config = dict(
    n_experts=24,
    moe_layers=[0, 1, 2, 3, 4, 5, 6, 7],
    routed_scale=5.43,
    lr_router=0.00105,
    n_kv_head=4,
    optimizer='soap_variant',
    lr_head=0.00535,
    schedule='wsd',
    doc_mask=True,
    steps=9339,
)
Below are experts of layer 3 (counted from 0) of a mixture-of-experts language model. Rows are named router (the router's row for the expert), up (a neuron's input weights, with its number) and show model dimensions 0-223. Each number is 128 + 32 x the weight over its row's rms, rounded and kept within 0 to 255. Numbers have three digits each.
After each expert's rows: a language model's description of what the expert responds to; "mostly gets" lists some tokens that are sent to it at least half of the time. This comes from a sample of Wikipedia text that the model never trained on.

# expert 0
router:169091110108099131123061097095160102099145132120105141105153152114072160114120111158117166043125143124184122128120094121087134181103086133129119124207109107126065133099159160146182135109123110120196101133085108141091152099162147170222088122118139115037107151150120172195130101141101175102136155077150176109133131098105127114145111090142162138149138125122138113160078096119158126179112113128091133118113109162163044138102093156109151139142045084127137171150194161116147137117154143125117153153150117163116147093091138146143062107174176142111159081168128115112161088067109136127129105114144170069103114190116106143187085105093179186133133147119121102135131062137131196112192
up1:141100118148150150148144092085150130110125088153085087078114174195143148135128108131118171111129172137086085151060094099087162127114142193140126169129148086153127144148122156115137120100100129104103168083171118109222174136148141103092105149158129134071118186157131193155145056131071126176165137163114181136127169181151167140069152091177059105136116111103174103182118122084085085158118107115084110133135142095120133149095097156101139164130131153144132159073147140114231167150132154102141153125123127145088183126136081156117148163182145162108125173177101133140112099105155137124149115088097141107127133161082146220127122078155106055160177128086073149121153145168126133170146
up2:128164149180155148091077117062155107128088135158155151100120133123081146185152114154121146135156124154193111135112087162061120184134060211110080176146187164122112167114122157167119151141086091071145086124153157100113109173104158094119065172125170102091179180142192094140210163145133147064140149148119086159109159127108126087145166159199100128115098119128143173126100157121152088122096096073110128150111093140133148105135128142120136143055142149123142145139111128083119174106129169162177161099102120147174147115150102116092108112160204173133125112148144133161155048097149129048185111151111082143123133096098136119179114131136129190094129153059124098128108121101106118107138
up3:097146083083108105132105172173098096096102157111175099060073163079140146110133185137114158139091095092132095115108127168084122125130095144134132084056171123203110153167171058184175062152135155165147108158111112060106137067116083102122098141093160101090139155075098122164156109137161100183134149172138106146110154167104102115115164096109150093111094119126090157191082076143178107084164145067098079126139147183160104090105143188135162127144128160102131159193143187138112088116162121131121106135110135157122103176049133147162085122146150087120134144095117160112163111126143138123085162129192109118152149169078119120191124123109133133133102144096164123131100114103212101127123
What it handles: Common content words. Frequent whole words and word starts in running prose, often after the, a or was, such as played, first, new, released.
mostly gets: "ive", " other", " first", " new", " under", " made"

# expert 10
router:138085177083145103171166136118118111132098134164152149146137158086098161089088140188160066103062165090151167105097120131130111174168089119097117145117157124111116107112130053153173148116167095109073088091158122176139129080131112172135080174145114194084086147152156150188122105087104138094121091169160133110157122097133114116181110063116151164149106104128129143086172180113168094150136127139158106137117124172168132144095049121135132111148081210122146082148115196144164159139145122121186146103136127136103167192110078160157132125089131140090115180183125116123180097180106123092128099134102175079143155160197169107080168118076139122100167074171069108098135110127149109149106
up1:109120111127078141132185173123149143161123124154082156094114081140167151120110184116113099111075149175185136149147144129143092105116138137124173172078123143171101117145145094156099116156139128152138180167127144106165087145149182107157136160112119102091138173095179166126183106153101172115085180122092052099133147101161096181148147157088165121107032172085084144125064163145103173140065107146146085134137116127126105069107057085111176122125072185089121180161122080121100166081073155114127092172117117171164095157160113114123101106085187148134105156168129112101156157111150118074147148094128066058153139144129126103137126108121172115096173090130111073079141193103126115124129
up2:107104130101135114137154074147150183145120081118109104031108133147174128077085211128184104111102133209130117127135143112131123097125127079151139165116154051146104139159118131125091115121194161132130159113109175100084065146140104127137113084169128108090133115111132061107147103166088139126212163158141100133147105133119148193154115078143080116114165098134131168108147152173133186125086148109196082116161079173074075160131068155118136183074092180102142117133087103164164125115122110098111115163118108138143117122136111136197166118140106121159114143185154067130164143145149138118149181161100070144120097145117199104105175163137173147103115120125101085116147159087154196149117
up3:164112200138091118117129157093099030118071087107104158106133167146134144146101121079112130098154052116121157150107156106113118168178164150123076161116139146127148111081073125172094087105148149166133113144174142102131151030087141125117098097140128092144092134087186128175152143188150062118094160153098135131129121158165104105086115091121175096160159114092069103134153097121119096097113110114154120149160144054157111150100109148160118159161097152180121176123093170163159165119131151139155152085087173065121122119096137139139116109131185150118109145141101068069140116111152147123172124140183140113142083062169074075083138136118133130106173138123044190172140079148086145109129
What it handles: Lowercase initial letters. Single lowercase first letters split off common nouns and verbs, mostly f, plus c, w, d, p, as in f(amilies), f(ired), c(orruption).
mostly gets: " F", " f", "F", "f", " c", " co"

# expert 1
router:126139131147160165106080154148152182089073117126139100139148119121109113133063142136164123173175109116144104144123204105158162139125115104129141075157085181130121084153129137114157126069167093126135113159121153161113106183106131183160125119152130161162193188125125152193196107132105137123165092090087127119108109107108114151132132084122098117171120163093123039140202140155122128104114069076156158140113100142082073176093115118097118138162184110130172155148085127157119145169115119147141157112117113112104148113107165117061176095130103123154123050096131082157119123158134107101106138149132112110027219140106221093143068130191170121143143139111176104191136122168128146099144
up0:153168137144053124069094062151124127105122063061138122115084161156105135123131176021044193144149043151127121095145156123135102164133102111114133101111137150154101120127142200132074150069110160107141154127166141131109154161107124139148098150095140168146092152115090196146170120152137115113121088144134099173127082164123116136140153042114111090093165090103091055143177135164125103079135095126198110131146136111142128112127135110142135143106137124102120043142143115095093139132114148140124128157087131105110129155130122152112099162142089139110078075145133091116116136100096158103202153150114124174192124046143087099050111106094120133202079146081139136120149137134143126116144
up1:082140070147182154158130162158167081127133122127152104158133127144110123109125096089141116146122113127152111103101170131129144094138133070152164140146134157202125111144179127061113087130119152104102125159110185116106127194102145093148125137037133109134188074090146170098136131110134102078096197170097104150099159115138158180088119135163245144128048153138105115154108104162127144125116115136072163142137107122092100163141164112095130161156183092139122132097111193106131112187127169121130213171122099121050139152185123118119138119182045057086125096119084126182133083121158161110143131113163116111201119119113134163085133179115117113157143130115107113095093118181155120119126
up2:161087116145129166117049163113121150120139113139159105110148134133129206091126146122121113132133120164162115174181105083099156168096155108070111136116107149130130113140121089091057133114150099139085091147069192132139075168119110110136135148128103165130131133155114116114160139125174214139113133099059085157147114126149055140134110189138173149142192161160173123146097136166125126131128176097147127063084130116100098154134088108099115186147173109100084133105093201085131131147107079137118119155118161167152145071108118091135165119124043166104167132144157152106136113098091109108111112131098130055107112084105112175138062035144161187153170091109190176145151156101186145106138
What it handles: Infobox and table separators. Dashes, pipes, colons and line breaks in infoboxes, lists and tables, especially after Location fields, plus headings like States, County, election.
mostly gets: " States", "•", " List", " election", " history", " County"

# expert 15
router:057107090099104119125117145126167117114167162159082131150147136061155061117110054060162105102173133125082144089152075170168123129092127129088180094079127150116105091143158085167118142074119109095158135104103111120083154087159069131091112164169110129176142170156198143085206081128102157166142095166141139159121160137101051132165163118104150121174162094158119207125144144142100165122091197043128136162101138160159091125116168163103185126122147100102186089132156100091124118121137084144152084101112145122102073174186152114170126139094194143138103139164106116131143139162114130127107183122112147138088153098134169122133128133168131093064145136092160153111139094162111134130121
up1:122146165085110153111086167128061178123089160152130071162095110087129146130171083132145110148100072129140119126134111157140105125097100089111091109126195175135083139145122136108121128083077082113087132104123113100210127129137076097115111141125164140136128126136085103179183087171096101148186154112102210161110156108154162126123097188174086185164134144099135182052166166148088141122130093165144091122188062136100142093165086078129092116145069118131100088084098128159164113096166174111077082089073171121137192078191128151136124150117086114122083162177120109150102129157175172156119133087130128155149094091125114133130108136124081112099145119117121123134106141168126213098138
up2:109125088159084103135121134175153198080125118148082126138156129196178128186157089100133112108101145142121094166092096123203130098133160110132091149123099142088104127126095097149130088091119112112139129099129128104115111123111199124154101159113109133144229091134189163119140097088155108142131124118104119205194065114153113155173099137126100107203103119142135168113194139195140115116118151132070127166089108107147104106201105149068129051110116098152160155123164100107126140156118173146180150095118208156137120084102118177115130160119138152187115154134084084151108082145158134144081140081131143104111106194121069184157089096132114102137115207069127143147123139149149134142160
up3:167131079122158159132155165171102117057062160106093133129136065152143121096101107081172094164105140172132094151133111104141096130092185148147068139139171096168159124141117149135147108123190130108170156143179118106150076156124153093144176100158109125102138105089207165092192133059175138115140186100107102096107197169096104150107213123125104095168143148053100162125108150144115121109120161111107092193172189159118119096157141111137131116132190064122121117130078145110089099149116153122147132121156112143101115112098111136140156141048207151121114095149104115099124105133142097189155141096132086134168128069075120073065094149158113138116121138122140122074106172085135124170149
What it handles: Openers, linkers and heading marks. Opening parentheses, pipes, equals signs closing article titles, and short verbs or prepositions such as was, at, in, on, mostly following a name.
mostly gets: " (", " was", " at", " is", " –", " ="

# expert 9
router:141127117158136139134123113119125132082092146182183137160165130173098189126129136153194134081145135105090140111188117152093080126146150098122156127107126129144104088150128074128160121155167170105128082122174070158118134093137172109192134134039138121155094115146118148138120108115135138064138137106150109076136071096185043154143159128126105167128140132107103160109070130100156110130091145113081126145136112165192095168090158157093132160113102058120139095177128068145138170179164131075173139107166141113110093133070088097103122178111051141105098156104112122188125085124104156098155156146130115103052125184183138115168154109186167133174132081137098091130143124139137023106130
up1:151127161161139169114125112118168172137141119111160106066125089174139139186112127103142098085111094156153140161156102149081137094105210170145151141166163146176156088134109141100116160123060204077132124142117108125188083087098180175162180101104113166127115141153062088163164106150110101138104143122139120138138118061144141154137142156102094125156162153204153128110120118096140098156185090117103080128095093170185166136147103146110103131168084092153157169118110065142094143122120137170161076121122112109113124111180078210135122150112137121114126164110095154186172165158180159155170089174171097157152082174223129128136154098166133142112121176113086133078081112135083140146139
up2:109130118153107093080134109097131113125165090138128081123099150171110220140120134129157125145074122201104173126098090115116061093157177129127141141116075097168134156087115138166104102095110150116088135193174127107145080149121126124118162119078073124138128135154118046074133105137111126115072136090127097109152166114127092164170124160086154159153113108139110144092040149161135112165118130096112116113142114151167159192112080089158097130141139059095119137089103062111154146066173065163089118158133123145219130111088116122090158182154143140111134119077104107137116088109078124123113141175126086118141140178190048119128103094113170159193194171142109124114140144133115090094174
up3:123102144205172140132105132159157149156172151164171146077113171168109131149076152156086099139134140111068084093103138136164161138157125127167139134098157108101227230136067098067156105165156174157128089141122140147140168103126122105122144138118175103181108083134087156118149176133120147149179171197146172141105169149126081129132150107156056122153126150168127148147147097135117130142151159101131150140116190141130174114048104122109067131148144123162080125121122127089182158164127079065089148131114076170125137117106135136060105192156094107147076144101081135124126146147097136159194154119108051163105153100141093140126135082122129115136124097083141192140131139098075118095100
What it handles: Word-initial prefix pieces. Opening syllables of common words after articles or verbs in prose, such as comp in complaints, pro in probably, con, ex, st.
mostly gets: " p", " st", " pro", " con", " ex", " b"

# expert 6
router:156128134143134051167160124082094059118134170095195171169134126105089128093129160086140165100172065113162141114141145142133129118071085106183086141098122125132049135111124192141175169098151105104164120120175170145140145149149105145151139131160188081143108125150185147037087130060132173147123124112119131136096094111138163085139159103118109055139147133124136077141075123093139134153117133189175151148091121153149147082180159158128090067165080104089155115136154164180115139147118079120166081122165128105129124129059074106133093133111138106089098117136212076162165168080117136150120156149096135106106142099135156102120163105136157096132140062161166086139123085151169168127144
up1:136054085147120145123142101193154141125113103128133193135162163113160138140068136150140181049082115132136082197130142102138153130138156120171141097127131131117099148104141097177088157133122137138078130120083109140154096099052123125122119125107170144060132141103142116151093107131112139106164176069092086099110123169143146140142079131095095111093116079129117135111126149140087094173100203097109097146121124077164127156131089180163096134105078119119118184137090134106100098063123127136098120080180100230143162059124120154131154135079077152096169184105171154150143139149117156108133176129120130081126126126080152094162143054175153133162128130191117167156107086131179193064157
up2:153167193131135096146166141152121149146113107094122157132149154115176171093159142141124115171135122144098137130144133050117166174183138107072107085129161161097172132152154212102113198111136157103108152153090168120103084086097111106108094092151140154119158190077116186106151177131122120125039090061171124151120084117128113129091120151165151135107121113121133137140011155166160135112200134103147134169111079113141144132156140124149078091136130123118079121114130147175109089151168160088094125191097144148084118140110130167129134121126123104040086186121113208185110110150126133208096082112098131107126136123170075106132091112139148117091133093114124113161084110118170162177117
up3:164103115162142131121115149156139149088112113093121152129114089140127145142151072069104125100082081116138089151172134145157113171128121159142138198157124119094107174087137157145166153119111074160110174112144172153174123125103119112082145160107163111091104087160149132164132127205079121180084106103056141168100143121128136143144122168171142057133150106142194151129131141134121096207107206163097133156138122147116093095146114194207109112084129177090207150130078101137140147118146062099152102111099077120140119099069124166127099127228090133107149123203112131193083064133102094092189152161125163146113128114109135126121129161092150133155166104139187143148124136157104102083129
What it handles: Pronouns and he-/she- pieces. Subject and possessive pronouns starting clauses (he, she, his, It), plus words beginning with he or she pieces, such as shell, helicopter, head.
mostly gets: " his", " he", " it", " He", "hy", " her"

# expert 23
router:107121160096101049144133134116140098160221158138190136152130139119110164078113162141133146094141154107119163113147158150175190087102086118161141122139111106110076094109158187146138136120147099096096096131118101119111139086112120142173182091200172112127069131151149180065090092068096180057151072180149156089112078153126149103137161129107098079113108100114134148109131155106134115185113118154175153126112147151107140093101163131098121118149129118151152090154181081143132082113114055156101134151158135143113152131090085140141124087115112091127079127102175130064146167198107176154111206176115143132064184141167097123151169098111156125162136068182145132102151089140156122117190
up0:115131091189157111124126092104105130127138141068164112115121132133135122042125168201118091120087165153148131067134159158165156109096129148075155147111111176171113202109143127184116139116084114168172144085152129155160090094097110162157113088137164104115122128092146088130151144132099105083140158187159117137100164152133122153112105170133126124118157085113113159112184086072104092120158150173138168096182061083136160140148181099134120171056118169141130102162154076136158117082112092163125139123105106120128112102104109154093124170127069155128123118163000153163096126119099083112115117130108172089136136066130162160159079107130124122147049147046149177160095154139138167163115
up1:076099047143117101061158175174135128188062070122125196111115103139168149173095114154128101183138138123170131155066136089172123112077097165156207134177075149149148162184172114101114118139117147137171141089142214141143186185105151115121121106124138071108112097140160130153078104075116130113185173092135103087085120152134124092138107038160150113096082096124123150146122126167129121132125166101176171103121122075169164113145127158096083105099101098141073116090127098065135115111115130099093146094110096128132101103093117084175170092151092137122086140126120163111140114088122117161163103108123115161169142115106096114118172157099137126131121082153080109068096168102092079106113
up2:111124122178110128157083108177180101144142077110075134190067124179092126106164116100143147115149095120095151126096077122163102119113129176116159142110142076071089134162123102040133146114089126114120132119034162108118105133121122137060081118103115146097139081121127142159107172070093101029146188160111097141150096108124115204049139157135136082122124152136118096121102066119128122120178072118117131154102155109175151070072089124172127125109155158126118163104106081186206130112129113143124107125115162131175059081088148116100152132135117125103089171124150192139158084134139132144149146167116157081127162108170111163077113108119158173096121158064126112125101166119120148146159
What it handles: Inner lowercase letter pieces. Single letters or short pieces inside words and names, such as k in Mak, z in Switzerland, plus "do" beginning double, dose, doing.
mostly gets: "o", "k", "l", "ol", "r", "ul"